config.yaml
n_layer: 14
d_model: 256
experts_per_token: 4
d_shared_expert: 0
normalize_top_k: true
routed_scale: 1.0
balance_loss: 0.00218
n_groups: 4
groups_per_token: 3
vocab_size: 2048
norm: "rmsnorm"
norm_eps: 1e-06
tie_embeddings: false
optimizer: "adamw"
steps: 9379
Below are experts of layer 5 (counted from 0) of a mixture-of-experts language model. Rows are named router (the router's row for the expert), gate (a neuron's input weights, with its number), up (a neuron's input weights, with its number) and show model dimensions 0-255. Each number is 500 + 50 x the weight over its row's rms, rounded and kept within 0 to 999. Numbers have three digits each.
After each expert's rows: "gets" lists some tokens that make up at least twice as much of what it gets as of all text. This comes from a sample of Wikipedia text that the model never trained on. Tokens count by the router's weight.

# expert 45
router:621447542662479467465479566507536478496498514587504460381494507504493579506586520479572497457477450520625465480582431523552514448465695405448480467570496470436551502545426488502459485500552437513590481585537470468381524523651532478527551561667462523499494538536508418609518488512508555517486490528498540445525503489576506499522515545525499520512518426477493481511610399503454426468455507566460499508392482579537475520524513512474535524451505554488529484496512556538493486493472525539497532401529372455541459485496429566582497419524368461482454457468512429561430500504513528546506496526525474478506486526596504532491457530484532508459522479548481484558506437473551446467491532565460456538491456536507488523512491470513523480485484590555540413535554416483523456489607505
gate0:573560608515478540552518536568485499523423537479519546458445483501452468516454455486484528504417562504514462444484507581483436467528443416495433516469429574519513413475512561539527502527529506463541457502529493581406588496495505460423400425485587476556563563507387462442524506459463416508564509509427495486474484477538491416485582521501542482533449423407404437422393448476466515563484551595533498582476510488574557464449381450490499459474527505576413444538450496450547502443474503457559516499442496508418586536515562486460488540458618448534437519536493554505564549592542419546478526579494508588533451551575448572569550471566585596553557474488583515527481587439450510598419528428454460443573504538509546469472434514529415494578527499495507506525512485513496509497531447
up0:508449581488543485520439504515524546497440549515604561483469477473520598496504501542616448478458524610478565424504555453516576504515535404531345588468456450495470539450595524519534518467524565460560466592477450579528435506469507439491513478519545502513483564440470568542524517501497406501403511434580446517457424442472497503476424542509471433520568396469478470422376483543461554456415502564484494537480521541513424519507479439450539553481529493473469441493521489406514455460453466557482457433441498483391501552486558461416519573515566538451544466515529483563506500574559491590503448498549480461442510546448449480485583531516495546498539453569479555409461500493495417428496536448442504486506518422589551498408515553434563467619492501481623461548475387535424514478508431
gate1:478528525320552483528511562542454465561486470494482507562458399511460351532511476490398522513474513422402487512420510547458494512463517556457558576492633497530533520453576534507494460480534527483483615543555464484423485569537507496436474492512467479547475535581520504446407501471376485532519517480472479506550467519549583489469514502566551469557519470481477392484530536442367460483521468487559525488452460569530505494529461508520486407530497505465469458456429473445510488502512581621542470440458549499506513438518518498508466506484526518450388530486444456524444513472484407567491478483514510579457464523443563566524532616528573550505497559472452599475511521435457538592554559437507487417545491500472621532439481578487384548568542491546469507483434405497489520519388385
up1:526450490583434579479454489512572537429478575462508539502559564437540625472511523534598446553519543561584524420513492428528495553511428510542415408547424497493482484526343470514568560537501528523548445431458531525615541458533510508504557514527590527510511472447482400585584484507559500504514511556519500505454535466479472519528463493423413543450475524551487567515517499502578518468493553492404467506518569433452490498503559501471521538476463517515553492605554563531462500489537481397465500554490420510517518543413494485582487493520462467547597476503505465505576456492499533444527530526465433431585557503481430439487482395483436458494451497502557434511406522585552493457448457529508515588459545494518433502561527467484585372400396491415545532509539479511583535496603632
gate2:543552515540521564464446544505538492476545519419564569447521404545431517502487421541532553469472455538532499466514467455484521430552502385524527474536509557503434491565607419582536419466473383380492513488497382518468586464481572501448456440470522409477560526597538480408487513437572520450560534550557553526520447495429490551431590521553466451626464454474451463439445485460430539467530532377565536472484456535517516606475431407448497464454550523547441552466426520517492502482494473526476510480528522464532474468598418529627413492430491471537423532473461540513527471484444505549492448539468446504496404503563472496447495580586483534575485559485550549477551458428515426523519467467520511492502480509464529467552489494438471524533414611544517416585475512497406472489575476
up2:454582505506510518473552431437577496444529530372508548462526464564515442526492501545469530504530493555507552540528457388456523515528425411538568520471483456463422473558642485503471488474409385478465426510477497517559513541480584545518468502500499495514526547545472566456590575421586506524509588540585482463482444442498515574477577440504455515613488537457406520473488527485495552475487479351629402469429470572479515502431432507476527475493587500512505475552493546527410552415499455540490499483530517563523480467561468532546404510519519460534460584590464550513532527535505405492493449504493459461445430475444467532490420551475399560507430439479548532527441479484461472468478490504477442484470507527427457490536536503483474536522387641446523456574555512599395455449565524
gate3:479490533557565491458497586552554560501496457515512567474553436461486470577508504564517553483469550470449419457486423607392476463562564409388515545536468520428515505498474441475521508509556551391444577546378467503523509561556567456456479467547523480538518504617562493499541492588404486458523447511417544529522444479410529438451451531517541492531463492484465401483458602497491532525436554496545519592460509558529578579523463551434532441479460581531426473502592570514515432486476500436464429535500456533485590519488503442538523399461553520519396480514503425526480508584511481556451427510502415499579450533407579463540487560565416583562441525488512557481582628464439507452553473481528460444547546486487547497459511522503535557467482509454531441584399448511524483480491443
up3:561458425477504562448416465512581414501443601536432479409561529535475598605381556544504545495472575515572504433573422421544492532482488423511554479504404480586545446521480516393394471468559492468537500517508516408446571534611519411442476548597473496498477537584490500463563552469584554589509547448555553463453482459485530478477476474512413559443523492544552428536475563489572565480489526484450450518504551472497498524590408495512481538599467446437470501534513463462510589533502543452555513488549495420531529522472582503448517499432399438488464544453555546529443456411463472424484427500454501498490461484487551476463509477417441405581468532458518550517522545491511468494412477570451534443520434420498521491462479506529478472526404467511549423523559501444439445569435521
gets: " to", " La", " de", " T", " O", " con"

# expert 44
router:533537570783451503550505566524498554574494486434512537339485499513506561468396447546407454492531470523453477460558473504437497524484344490500521454534557506497598532491507497534517498504559469481519485516488529470502464482489493517533446482614494456496483477542492509485548484534499491504507534536564563519537500507413480467477515557499472494553445477560510480492529375510447522570537465401633501509381518495480518521501492488497500488447455439511538505473484524372506473532524487501469510452509503508459488510508511580361521526529498312558497481508548553469476505561517511513525483531460486527510472331541498563448525496509588517525514519446492551710545459535491465493607454501470507426498504501525505534557480476483457508501559480510498473484440515469507486554486432
gate0:520661563514560457424488450391480463468472473454611439550484520488543553447630519528505543475485542486451470508632496460484477515516533541564403513458584504543565561480460503454445459507490513562559462489459448575445551379563494477506418483403492489518506528495503545580574508419509486536551458522482481483522468463535404574511539476546476438518433471470533494533625432553435464546526503506421519569455479509496530566456494409413418560530509546538481458508464475439469466502422587558453499435551448435505533579511454473467483493471480481545435505552535586534541432425348554523516501579464545509534492557470534454439516531549560531575452538568486458492565441511487414429492447464431446477467484567471468452517489555471405490521534474567461439563508512507436394515487443
up0:477360481586448525521510626591537560508571497511451525402477522485497465599416483514485514486486446531571577507423431514475529533421544500457547548489445481397418470463447474493487546473537516431441517545483467444534504605461510482511614520623584533461480410449491460454467450589479540548466592498505481448480521478490628444485493575521575558503557539510478527500463430463538508429493467559576562438500503441527516419526507555562570450494581489463524539499460561517539547489592383493534422514466535512499529468528522575548517417489514463462503450481463439484380531566594506539508483479537457453542479434526473501535435489471472473409572518457490561608447577467453557537556511500525548483524534424533568566523447489559606541549550469458562487469471479502500590510560565
gate1:452484557438604566505499448476509545517569532520540479489473521481549528589510407514470524472511546488582464514565496459405543441525503509478599481485486545518598533536472523580473431527523533497510530485532507505549503424444555502492476462430442415491563525539521469514537446507492480502448477590470528505497509449519371463519559568472463448476505486497416378425569602384523519596435510468438523553487469517515545471473450434469461493452500567443475639425583610513458356498524519484446379462496505399445526529578473433516461481426570446567522475441413477479508533503492539514512424574518460511596491572562549481452561547553572553568425473485441486487472426458508494541522521464453479485536591453460477490394492533497495519474503385547573446523564481544413470463444545
up1:473482531437557516390544439487517432454447528487454456459461572477472521518393551433519493464448561504554532545590557491493494490557612483433515510533444533602506507438435438410476509519469443527469484480596546554380452446562499511506501553545447446521488512449567515515572558449478525567560461454394450457483511565484500537465465528525539529559441425527558525453559529450510461581551492469452564443471569489385443421458558474514417543502604556498515520375480495435470495580470425414495501481504492440518486574536538599449550526451549398551507548538577503526475552486523446553543491456509471492554509468538572410591513582431495448399504521479523519452475538485522464495522422527509461570525607474405545490512450535458555459463498383406603545505558482496542497481531533
gate2:433449482513512485580516512475484462473572503535497510565457464598507500566573430577484569452443574552555507410520467507533428405467494481475513449514483526455509426562502489570561508549602510554453545561449487467584465425551489400443412535497473485563488529589479512488415440546410478542496526500447428507451466447525470489522467514494615518575457525465544456439525498502405466553461568467475563532492433590461555537528461523511448513518509503570498547458507552592498463479444491562429450463417474481531526535452422510486424420480492435541476516511502440556534427582493510559523482490524394447588419562529527447455457568565463455520496463434569452473583429474478541572444528417521614418481499560536526424554493578390453471484519424501575420562511514402397465501532501
up2:534549428565631518523539488505435543573492478433547470481414497439462506527434417506510502562506557466474560473512546468402444473471437460546515493533478454472488425501581546562460494478506488456480574493458544576558462403459487430448437449546430553562445527569430413570549489482421460544525505460518496512457507541534484438561454578581582379583414433542529480420443553472450537493482512441531431554454456511524573477443490458491501510463488452520439407530548583523520541541474573565439476414440399551476437470507531435415516497420583448529523428446512535465463496517454480588532472558458473415546513432407436454526485480498484439502457585529518473448501514467504480481426466449446599406523558548518482414472534518481571434533425439498465427462478577540449436460443503
gate3:534573525405572584538491459483518465536448491550488510573436500550414514464539463549441488532479587483515551493492402622421519392459578465458448511453571514420494437525561400436456428588519486578532556534444518496565545544414580417476386469500469410505543486580589514554474483563540418488574480551523495549392541451448510471486548478552558485584410543540452473454482446432532500614422473540472541492582461554557550517496461508488526483539517512517496491513563485527445521448520558419540499457433468451484556598501490537598530529450612439489440545534433506463523525505489488472530421512550423565521451534478528505514539539527513610636556540545506478541433559526554443463516538464467542452545502474506573412423473484498546473456583468511534468523513511506530516480560498
up3:488484437578519532542564455585573501588471485553591439467503436584505466566575437518540431510499476558480451462490493541437511433456546494411458442481432545476579579522564571493514398445409471433522468516462453458537489559513578522502563390544534486448476567416450501432432516512396549557460495468521505484510526518459445496450438457563488562509421566515446486547522538452458457430485547513445543436573410443442440473481443495454482418449503487455501417508553467444597516442538425510553392504472515499443525449540542449532454565474512542442551524502471460545491571582434400515546441548483554558453542446493491466457569427587555539459566549534469545498507496556541482479427502567478546452525581446450529454500483480437437431502550511388468495564545587577574552547505440
gets: ";", "n", "on", " a", ")", "'"

# expert 47
router:543556544461445456596511454532552551538491492532526565343498512483548510506485496516670513705491465559521507427498566470472504461525412462451507517515479448500461363494460515478533427493554452493508510534543490576427567457206518425458474499557497382504509498511469555462648497540562506446492517457395573457507546529465500516501541501535538500536452489518532491495544425549521546571475500558491494473436472519566470458543614514518492518511500444507441487479532467564452498480482481494482523444512557514442526555530466463534368527485602435540525513532542470527502448474520518491512461478464523516498534423518498570453521545471509518511421538545495503555560558542455515537470504496488493476496498488409478542391496480460468482515574518552472493537475500531506451409468512
gate0:524506486501457407451518485337428610559441405521472550523547445466533510546552572454514479556616476480537522589556553453518494442532446494550465499483420401535538489501565501480445530445564525531480511475545555486499528484493475536494524518530464631474497456506559543451454543528539493430453526509429538432525563536465456526501470541482476541466507460485489546559579540621557487505533501407469510460536558448449452538533557489458554464490558452598566489469487447431520544572448427489368451524484470553478497494591557410548525583571482462403540566601534500381458523522530497520582549507446503572442520582485518517480469452527474501477473517513507516544485472479443462482480544412492562570472446410604450566402555393498471488517636504524519536502451482550481429564458474
up0:515525465486449445457531473343409592562459409515476544519563467465524515554531567452500465555591511480547506606537559485507488462551458487542444496489436413511536487510587513483412505475578524530470486482538552500509548458489502534498515503564465653513510449523536528465464560553516488456459556486436561429519569540477489534524480538480446543439503480476513544556592525617520508515510493417494530457542558469441452509563592483457562452502570439601534503468490441439528539562445442506367476511510466534462470476612563401562526570577499456388527552615546487378495507531551480508573519510472486565427554590456519541506459458523486497471443496496493523523486469476456481497464561433478556567483440410588449566404568411527464468519616501544506493514487494539445417557458477
gate1:503509514552507545546445482471556514480466507547467472471434476473434503557509422484591508528455536490537398516589589460546461510488440517493512424452559525503519583485497464444451439545581498600561581527505477441498553520546552484417403434386571429515503485544632502456578523571435484483519472496486559578477523461471457484460469484523596443537375415423499423555529464486481509529397437527487453537551483585566567562476511540457447437535574444588441515454542478466478391461485556520487505409460488477566535611447557484513446433465519483490502561497472416532501402562477563526434479533547498425503483434470460466516533423533445438554410496433535525388471455455466439515491574521472550505522468469486469472340517436466505458447500505554520449582512494466488508445499555
up1:391455520513545490424501559542415555424570471435580480549456442471554530445407572508395492519533491540444527480460422494360553491432527470419446567501516485473542404483570475549577498438467495467466515442485414573579480470445500524539580472605482560522482546380418481505501456450569440530470485484494543516549473503571473492423501547510428491464571572572530491471556489550525440485517478549534510429421454480441471505421450436566461553479530468435553477503526530433429606552417478572477501538551486447551497431553421521399537544452477468516423419501512550403517571382530441539509513477509490570508457514530619541512488540496531541442553474495492533502491529500505545497529485501481462423515561519547576477580531506524437502429525535439501503466409581520468505569460390
gate2:540536464544549467518406478473518503485545437385549500453476488486442504502440431517441427523411484512547497441546525589547516474623444437503525527472501592471550422559430454504534456500454480421490502527500396444548498441448555473509483534505579482504479588431490430511493484439525466485541461513566486454539537476547425547393535532553576477542395415533511519532417412400521484517423535464539528563429550564601560495555519473454400410471574594530394438557487493582502529490473469508520451422421537447439570542443496525431440573425570445509428475552447489599448537454466501534448528499471528461523401461532483564524582520497524471506491587513568496458533480517462585573482401521518467443581503499478561512549473460492452465458467440476551455523568441450447537502548459
up2:560582467489472484375506512496539451512578431523404557514437530492488434543483484532543555505561476526552431478537416497582573452440556472555606451516548565521464604431486578515465548564410554534426464480488462587547519503535594471454601506484487479504492524550491435473535500552565491503481521546426449499541446466546538507535469509438547480558499543440563559555416454439563519590483460498586540536560491405459466555443550496472451560542492504509531426545542511534547552487556471499447470515438418483513530465549458597525499421563436435503610538472510466535460533590460555554527484454549603559469420447463524477482448587422455515423555546489469444473416541557522513537478493524559443567528458560378511457450573470528436476504453477543560533550416525433508597567529444
gate3:490482480518482492577469556442503570549486580484467554476533514446577486601557543499544435491603440569468472562501539452551546483450484542504455453516455484472456439436508581483499513459512482553590523523512504541525522500526425493541606499631424491518542461568531480508509505582582556531479558448482505505515520541420503534595503547521516505451540483454497563530643557552546496473497465465505497498421515459497536380529563551523579465537482490519539417518506553475441527526523514483490456465428419539554494494560483448515468448559460558406580454541513429486566547523546423515568535483368490559546531557494464513524549487444477443482378474456417439598475530591481461514436540463477553511448405453521445614365615496503444425541526554448459510449396417555528482499447554
up3:481517466512469517534461574434547528563476620487478574498541492400571520567575561453505434545615458534471482542498546406519518465471467527480418469488441498497457476465505572496497546454528487552582509513544520524531489497521453480552585499648424478543537443559554473503515513554598531498468564479478500463519533567455475557576478518507484519424532470425493583499619560552565536477498467455491514476429501461505512394497544548555546489533475466495534420517481543443480531530519543476504491496421438534512481513526497461506473446550499571408581472525485419496535494479534453493557503465366500543524543517454457456517573491455464432460346479463392422578504530594486427474418562434474543512425422470509471601361584513553412417546529538453487491442395482513522497471433589
gets: "s", " a", "o", " A", "e", "ro"

# expert 43
router:580564524547454507520492329468490578492561462423537451476549522521474540509424434573641477513550539571479532416480454454458508488489528456496506486573455531535484569489543475465548501602518450502545500567552467508558467521508485454515523495359497492494433518491490488503674484474546451455526564579439459497484524510424491442533463465538425496531539506392459537462431252423528521508462457356507542577503517491478525524492484470551527464524497637506411566545488456539458477446474521468504483506537496518496542468523428512327482444451594453478464503490432465486461471422457488510579533549585512564478479624490528544465535475534444526553535526467485485467560494461500456551495478483533554499495540521533531489439496489545472465493473531538491557513533521443523454489528527
gate0:504529521489527439545434405611466573449518392508527487578433439523456496521471451501510469460480505563546558495567400542445453456515532489463462483567569577489583506532377491567471375456493535437532541538416398502582595531557548441391466513567481425479576454569515466534448401495438422406498549521436521529397458422466444462520525538526504451521451461507438463545507468503470485516476503514513496520524509523530516570553554440519469420480479502595470532412569496586516451417484567558382451522513426414482545569564500493585527454424465572552475501480527520484452525485493529522448471566509450508513485512518502482443483495549532552585491564458520541563500517448552474469450569439453559481554513502509593427535438524478487521497527434534572383501466431445432491527585447
up0:518493479478398475533471501551444512548470420613504400533553420397576513446397387415531463578533455581417571542478431444529468502536503512603428548510549587529458445534464456496460541399479495500435461553557460447571561540542428507454483493497462534421443469483564445495442523523572451490489508530451412442521588555550459552569534521466417564483566482483377508504471458501477545518482556434463533461486478426480502521535545520488420469412546452505452535478532474582550607458517514491385428542581529464428489436454509508540573528538432461517491557503560441481492540441516460379459564568573503550458487504453487546460546470474616543502508489560575554536497488521502432477524474462525533481456449399551543464473532548527516462518473512561526541591501554549500442556550507
gate1:472488512608560550536410483489606461521538555520601459480423532492439456416520489557496476444377483431478466462535393469484416445598474480462555541501517470427569502476499580434569430469477589524494549492458525581498591498578500505486443530534499444488510564535572526566448502553465472451539553585533550467511440541480426443465537496549463378501392537548435503546513559486506440515531487434540478565490494498485557539512515441461451511485526464483454521466568504519427402524514571592492518447549502428578503583575488493500536406526539491569550553463500491492547479554541472563530503463450482466585439470453540451395495587472544587512475562431582463439509462418570512569574435448458502422593562499441469495444458523386485468525453521500583512557532467446461533529462545
up1:449534448500559454558440486533486527454556553476510497516541486548417550436405485410495510598549437552443513570458426431446433502521468562454542492543527469548513500573498452432550443476557513569466516559564414505432485554581570515556552582534475544539566552483537528488536577449442583443483582435518537507499497508500411494525474442428568529462427461451565562469582543476446524445474448561562408524433510579584594449513455481549616536509539514561452496432500551404477510477545453487515570517478478559438475551596544466470439499459504412609446578519484466536510429554470545429516542487521448429443517496426435479454532466552595528476473440532441470490483508431514511519472587420479579461481443593536559487518433538528551551429521438504447516481572559537558568471450455
gate2:482456544554450433547484431522535537529398514474483576474518521538525458431522458497504456438472539496558421564555474501480497417465478444498462443591510586388579482469528537564450505472483484555485563589453456597539498501456558534433401465508540545592482484515598493554424474459467430483517450483472583486425528511513503437378559583598518537454508518546405452412511506504483485477416542483565561555577427455458515474472547534567465432481490483510495420532479465435480472406435495519533578497517451465506558589501385496463489379515459433558535423564418474484522533518488559512509537468590473617546517511460608436435509499532438513544471452532497479544581563438486482430496430439435475484541458594535480561466504545476580454448579462560455469447492499499463501422460507
up2:485502475573508460490434452449553577551423519447510503510542426543535531571578444471584428569577508499503550492505533472421471450500575408589422524556479576517566523530556443562568454518507545478472534599486523583460516603458520557454438561537438378496499526519456476534527414572543464427610516564532450535369467402520485475412454447495525465502529550498526431458527518540452511455494574524591506578582467530531523507435604502580529492521644524552470449540508555506477482531514430544533565455563450427527497496536431527481524431462506506568468474491457430540468545468516437506512495534524429597602508447477469508453499545451494429469480580488546613553441473551441527429555479483562515488461454495524602551475473545415569458511475519581548456514491462486558447501483494
gate3:519600481520565495573495527471493567559518563519478485439531538570467431549502555460536483425415570438600467442530442493524463441430495420495416451452507469431473505540487451480535536553514487425426439564487509593513586429528560525544388449563447445556557558533535513468465445558502418474547494540463505567481403483479471397425520547490520442449435481465522411492501407453420543494503458578564547473457477494478561498521564425453421446443592492566480524560523441535448549455541479544503437523516428472550601566480424485443451504464441454507470444457503457555427476589507567546466469514392472572550381482568519518497482533578439558604464464534505463528533554502439474477441456488536566511562540468500586493476480490489518445439609442547460516565530419516475468518564466
up3:434450565578508497455562584528550564446536553584479498612506523473502556528387530466504517466466559466570529524436451549520509555474487494469506443417487516558537559559459558481567445494428394513472505520431408567493468437487484490448483468410537527532543554489493460494408520564415477558480487585464530538457502523601440533612593515456478526525457514495452504542542497574520467490446484446556478495492572525407483566567541520562525552440530627421460521495562433527556477451439439573454569523535505582501568546479570552488510570512454435448430460458515501447458499477466565418454521557447510497585442505530558440548441474590514517456468490516444443500580480558444507464530486440588512459613444547557550555501468409478506466441482483576522538502400461581489465457550384
gets: "y", " United", "ies", "j", "Y", "ities"

# expert 31
router:631485483447498490552467511528502659591555494418545462356490552509553549509436447462504490627513537451572518531554499417484506461450462453485534524525616609366464508508514497562467452527554458537485457544533470478664490481556474493537541464528487480469467472472448432491588453401499519456557421553401459545479367478482523547518541577526533478561448437427497459455456473443489463515540536466496497482478427514512567484555570552499540489453488553446521537542571524514460492516425471457512500502570450457507461539517458555535472465497496325552440471481542515564674533518464534482515505548594471490490529566483523499450479525483423531515531502537512524523457498461522487543510482505437499472460487546514470479399510521426552514472492474519543468524532511525467481433661526
gate0:481575592471484504521504471559565556514507400517555533542437410480523438567557503515425533519509499466515465454498469558583455401562563502501482518499418499512494478478465538442472553502538510439433452488417459561492619447537578509481528473486461430561569539538474500558527493560464422491582435560432591479473445473490466507491553512537544494598462510466524424509426555484482506579502529408495505577520523468486526508448439524433520522422493486604395432438550474487524470461509555539406446512460448446512558463477528458503518513441456462462581569502507415507428582550546530541529438575466447572537524577474493464547577500559507570561497521548558546407520496393460490453548427416460569488527535560506498519552394571402466439479459522474553521583511411383401529451593522
up0:443541441538444489460462478500483397511524511484452536526410493456557481478567512472507448488466527448496393418569415543485581506591511507508482564443417612517563558563440475526563563455547505479457443493474566451574553594496550419482482404444450548512472500421568549440442505438567561470526387476482515468553474537518430493423482533569554514568548481513578437508485563481526574493517440484576500438538514537462483584507412560508551451571521467447538459476470457613461495393468538570484435411566568430477474518552480445506450579498411531488513510416516463437520477567472585444491501507490507591476560525467483600480482515466508538475450564583514505511451424394557471563447523511414462526527506513413481496494563482484452581463482433491495542472594451555456412568481532
gate1:510466584533586566498525498517547495466507507521489472513495491577412456557550430499486488494467506514470421464545469482521429567532566431442467500538598536553528559577507570596546360534507525518555533450452422480490439559460555471514406425482497454563611529504581535446463459487453447470507486523517437531433565427511483527451564506553557398595394393528503451534434383541527424531452525533508487543455395462461492565460506509528479482536537519544460519486513422468481431495569528550458511529419540422499518488538408577436565472466577566564478529497473528597455522462448573493530417496492465561453561423476498558389448532549504474519439599490541604494461554419558495483514451486455497570498585562589558562467474526485482518512567526594517478484494573491418503477506483
up1:487475495479516536501520507494524483408516474454520473601496455574564477545646459553521450573451518517575509435555572445557435484511525484509455519510571471521480605516500447533498429511451561446483450534441498450478526552536546512547558515319467545553500505537429399511399369529507497522602412462483482519515440485538461495484501515506529538520540540525548528536497522451455401458517428547586437409421486497507498563497521438502481547500398566438558522564589507456532506462501481401415480507548418514491446486607468517491515495477562539519478552528527520552479514499455516434484416546545491484506530510467447553445448436539502527512491522601541538533415583404609490453451476592492497504469560483467550467410527421557564589473585566538470431553536518501440632480515477
gate2:538554549558547606645419469469496489499549580425567590444462517479394514477580556529542474517550490504399507463483529547496485506513544425403513439493567527426485442501500502473555498556544454453494519566446520543573535437549532428515367503464560556523541512527502543491464456443488473529444541546458514543534482457423381489493483465528440497531445551498470507426493416529492519509424491544466590483418392501566496496469575476473467441521451485475496467521554499540432525375475542475504522491497425462526540536519511523524507446526620577549568547462489446585437528549528582442517444539441584487497460549536481591510543450538478532608522510523587573518438550532481605537454528418447474527583476472549506498419435515449518439535543485516464485547507473402501378612506520
up2:467524486457482529418608523527533478520406481444486478519574524526516481551513561427482496424489522473583527488593526456435442435484546615605502573555460495506464524534506584439419494403543498548390521484545427515444454525565456563518607535585464490562494463490468365494527590500489530489571444469469596412506564462547601460557565490442494547543503504488487496521454468447490487412515515522576497538547549544536553485479480492538620517498526528536549504486411555510538534482502491585509458503514638456431554514613501503557534561557499423557517439568468532435572439480549436615454551472513429517472608453478492469554451483535456515476525518503413495527516491507523518534638550544517507467415532542487471530568421513563422549545532550488527536487438476583509486477475447
gate3:445438519494484554538469463510549431542482425529550459473544453512522469517523466539544507532364591523501477520593397509477499431570482552482523489458587466542486447409477438500522511643556523540445471468522527474454578482509537500481453457505599404480470534505446412502525445595530437488450467560501534587494505446510464486424500501453571455581508419480490437434505468480456418580480594486504432537561479466561514428517504511499419433493517533519533465443497469574539444507429548454518416480425563465491511531589529535644458474433503552598439398438469527552479541542466500585615459489503543544552529556563517466554497535473478487489512524539566577558464566391535438469506537411473521428450526534540590478411485511449437553441475477491490442540444428435464480509521403
up3:457476438460487418493558557548511563522454491589479457482458565545552560484394429557483463572561511585495519509398552427562499552530417522499616501486561445532480528461490485490452420440583429437483492556519513548466505510430532425541475486515492438505542593543521472542431485475457498446556484502593539439464554542466441475525502539451437565549520524502543481514593528539468407567475528421421510458450477432410545513460435490421604545453411485464449523492462514508486517540562498412502550416554435491512432515538498575377474462557408446528484567536543502451581482538520471489532547467521565525478407527507496568457506445504457571470493515449482430531484512503536554510480485590491568525521550573375430477581498556536438580447450510453501481564578434486598578559459588
gets: " and", " Ma", " con", " Ro", "S", " ch"

# expert 57
router:478502507581552538485440488493516488525483552468538464324485476487523474514483388520517459558501499583519496520500508481505532446546521542461494463493507508493356499494556540493437452483476536461546511502537541565557548484686491485421497455665573415554496511497526340535496464512500458495480525504595520558498488418501496496464505501473517497524452505390507510508481508465441515504514461578575526481319491539498496593500530420454451489475532597505434682624460534475511502443568528542478473458507490429525550544540530489416501498523473507544507500437500480513512472500453454503538511509436436478477517472453552495477472501495378454526524542506496552384532431462538497500484523465524573506519519506312585412429466507446491502585476495527511480537474488483484425509541467
gate0:562577593556516578541508508553568528552583392472551498420432458510531438513455443522544523508442476534463524448519593549470499448513561482505407439533456591539475453493387392566547460546588576400494494545416496518444428554585570472449566391553503448608497608478529567532501537468513398470507523439525482472430451510550557491493555453471542538591499437505465525479503444424434526528448501440513532442447458520557505568439495523462422476469510507571392445511474489568515441479585541534499479540438463410495522555555448458434440402474539522492565401574561471534519536492533576473546520494497436524481516543515496530423561584543509483486440519517562499504542471432514518582541439440429506454560447553535514506524550540431534571561459434521454508544521453526514463540476541
up0:424466568570455507528407578535531432463511536487543421481541403602475432501510501538529517514446459483417507489511511488477488476435506505502466476559502586478642462444500545528570517517501547385566536568517490501463457555488533496474494506551459455460481546451420492616594495480553503468541535536569600426469439515510464540552468614447498425521566535450458467479526465520490523429447492557575540513553420466502490498562528527433486493422517434518458530462528477601494506435549514512577460407502524521525452538485419482559519419472591532448527507523470452556589420565485538578570454489448476442435484581450599445522542508397517562555521480476467415564417455466555389471558450472526595542550516544571485537565564506540486461485530457619562473446524508528526431434580476
gate1:545479469573528448449426537479501521484472539474598442492465493527545516462523409566447470512457533476544459536472604466553487544494428412473567511469511578466548503508558530525496395544499479457380578540563443508544492439553581554379481402522437427548530559476576428493505460461460469421558487492530429482439459500502471483478603571486548415597438475417520521473517484491517395602476535539505516527573486513452514566553507492481437474450547539493441515516506549398440438601617567565527558392482424411481510558513569530481481511473470520518523548474530569511535539489509433443488453518439534506521518387477464462505536577472478522532536534510477497386529497481463574478514530457489465466484577562392519475396439530493458524484495546459515519590525499575452493432646465
up1:600470452535539527433450509505487562468457491503566426511521515473581549447529458509483455551457555511521516561529572542591451505547433359459509538497512557478482468590548522465460404495541429477442517479526455529531463491553546554406485459547439470523508532474533436506491511449453519431486534474489455538524494502513437452450581534542510423573454491441515497481486497454554381549519566522561550532510509515395499508558486468475493518421572505489445491476505499330439504508624662502513519395580463425512556544453533526482570486504474521545544527509538554495491493521516464465508402497433569457503497431501448413492481609433462536503502498533464512377557527545495605490534479508456439508528585582426481484378421482507496577496439604486511501535494506534481518510675467
gate2:436471542472467576572478568455531470520521453389561517446526496484435505552519474564557456481495555474475488491526408500532406441492626464572489458467496513504519522427399484458508434550558538479421532578444506538462461442524508458492509531487591385569539521475433462616528469515564461567505499489483504494427481452465450446471497534507527482520409457529481423468480501513377563517510387527467594507518415451567531433564519423413487469485416504531440474495478492516491453494477591615429534554436409470492530486513457520515408457475503506508470452603550462616447353528459522517463477458540447541592524498556506502473528521509542588509437511477433560471522526490587486500416386414516505466532535502589522521517541500467521473451569518516494380495565392488427523488491530
up2:417511499485551548550513529487532509473526489445531548437523497518401490604504512552580478468527527436490509486544424514447443480527647498494540443440511489507482479373398511483485417509556524484403578570448506571443506476522501503549474512432564410529556528499483471536527444531554500476466557483477527528449440496475448467455459448490627489501418461552479480486436412494373557547512516504433627495538417467535538469542430425448519552478401501505435477526448514485483465505524584596353478532441427559512561512464493565525417443516442518505497472569535463641472435513490510464467473470480429511603535567573482422550476469451480528531398487461416551467502542489576556515464453400502502490507567488553491484539444513495482514468514477560483431437585399513385494519480499
gate3:469461446429465482454397410573538499599436417491555450569516528474423493587443442457501486460481615493521523501452547526520530508551565546499541538552563503459556422440407409497505505514560553398495486489468483480450475519550508418400495477428585474539526498475441419531493482467475465520502528609431487527500550558452451455503568515557466392620501479568472507486504551474479415503480472504548516487599475540508504452418551419473544505459520555581504500468471480545549478417528522554519464418511544440478548573489526527479559408487508431525453407465483451577530538462466560475474387446511449476470425498467564391423484538593509463499491540470543607555558487440506480607487424536436566510502519563520470550485487595439477499445472515513486544500518412401429508447584450
up3:447458431503419513463513487486519584491434603455474471483536516454557458555475571536421456499471577440479419539499449575529433472468459482573508471572572430427481460496570553487497506514530423514392420498417499428587453511536447475476426471516470555547455467443444571519429556479489532542434512497580455555484475415549553457528436401513467559447540479586564405527405514532425441435508505480506479573487455591562484550502539446481465461542408470577506464527515475578407551581557464472555530444532467423511553562424484434431458560522482546451466480468554542486514450412430451562480529549486439445556495493540592500470477448466517537408556518518450472530479493524545484514557516548564551502452570532467547559452592445502496595588558574513499505445576538479508550433586432
gets: " after", " and", " with", " team", "After", " she"